{
  "n_layer": 13,
  "d_shared_expert": 0,
  "moe_layers": [1, 2, 3, 4, 5, 6, 7, 8, 9, 10, 11, 12],
  "routed_scale": 1.0,
  "norm": "rmsnorm",
  "tie_embeddings": false,
  "lr": 0.00635,
  "batch_tokens": [32768, 65536],
  "seq_len": 1024
}
Below are experts of layer 5 (counted from 0) of a mixture-of-experts language model. Rows are named router (the router's row for the expert) and show model dimensions 192-287. Each number is 500 + 25 x the weight over its row's rms, rounded and kept within 0 to 999. Numbers have three digits each.
After each expert's rows: a language model's description of what the expert responds to. This comes from a sample of Wikipedia text that the model never trained on.

# expert 1
router:497536494482513530524508496492486510499512504486451513532459543511503507507526490540472509513493496490521539521478492497468528475509481489504474518503491532496499507480495474526509506443517516556505550497523526518491496500485540523477488510498522500457508476476473550519498459503495528518
Infobox and list markup

# expert 5
router:486539471506486532554460486510483507524477510486523543536505503520522542472496498493491482465455520481476512509522497484498537532503497473499460515497502513498510444524510507515476486485539510491452524486502472535468480513489548526511547489500512526518508472512466522458473504476466568475
Parties, parentheses, organizations

# expert 2
router:523497480495551532537520497510547510530490511529522521492493474480460506509467540527464517558470511508507477535513441483542490490495472545554482507517507469482521505482520476497465545502516526496454493494510545496487489483526462525516526511507480506497504490497539517481509512509505527510
Conjunctions, species text

# expert 9
router:563519512520489497513482500528457486495466485529505513519499528489490495447534511519505477521467512511514486497491478479510508506470521525518514497516487515476471510507512479503546524512480530488484508474529504555475486486504492519489494509500495522488482473503504557507536495493538524513
Closing brackets, plural endings

# expert 3
router:491514492467486522495530512455468505511497500478528551534484514483480556523480478514486537488455524499470512518456475516518499482479521501502491525526467503496542533467474530545532487468473489529477497448456499511498547501463501464536558508518506490465508469479543531484500490476462515496
Possessives and name pieces

# expert 6
router:512492462532531532496485507469512476547513505497478486510512503476481492515547471548522480531454523518477510546489472513457545493486525476504509536468512483520440454538446480531489495539507519523497537524508480503492478520487516483561499468520511517452477490477524534506494512476496493475
Mid-word pieces, modals

# expert 0
router:522542448522515486497514483542476510490477492472524503523485516532504539432538463495471492489496525498480527522526535521532543533510479523471526504512497497534458492478502539502482503503529520503477469483493498503522519531435539521499492524462522523506483491499472498529555488455473509538
Word-piece starts, narrative

# expert 11
router:527520482463471484542507499472500517498499517464491545520500477510531510481476528477468470490508549491478486514522521517531526490514508491480526541504475549461459505501533495485508488471554491535511467491465497519528519488530497474539453539542517523493500510501524509514521487492477505503
Table cells and units

# expert 4
router:551506524521525514515490462523491496478509475488470463510535503501555506514515461517489530474479532498530507481546495533506505502499470504541526523511515575471444482516496513530501527500478557467459517481473488534452486526476528502554467465489520553511538478553517507521485528496485519496
In/on, sports names

# expert 10
router:505507499521509558503523473510511553526490519503513507579480525514521505455493513532476491504504503463509543483519438510499477500457486528538480488549489517548477493474500531502483472552503503480510508510508492526460519490535498510547511521516509523470489473519535531503536523439513518500
Verbs after subjects

# expert 7
router:501485467479450519522549487530531484532465497450493527480524520506483543480475488542484524455503513495518532522467483518509481538452509488534477558521506478494452459472465473480488515522543485491484487487484529514460487494463516472515518493491536503474473497492509474482508542500474488522
Quotes, line breaks, names

# expert 8
router:549516499472486477499522481501528491504477515508505520549469502496498523485500451530496503519484519486498487476468491497499500500463521532489475500492504511480502512529504488481536519476565545490498506485476549518485504496469504548535494529487524504475511486526500555532529529518509539518
Numbers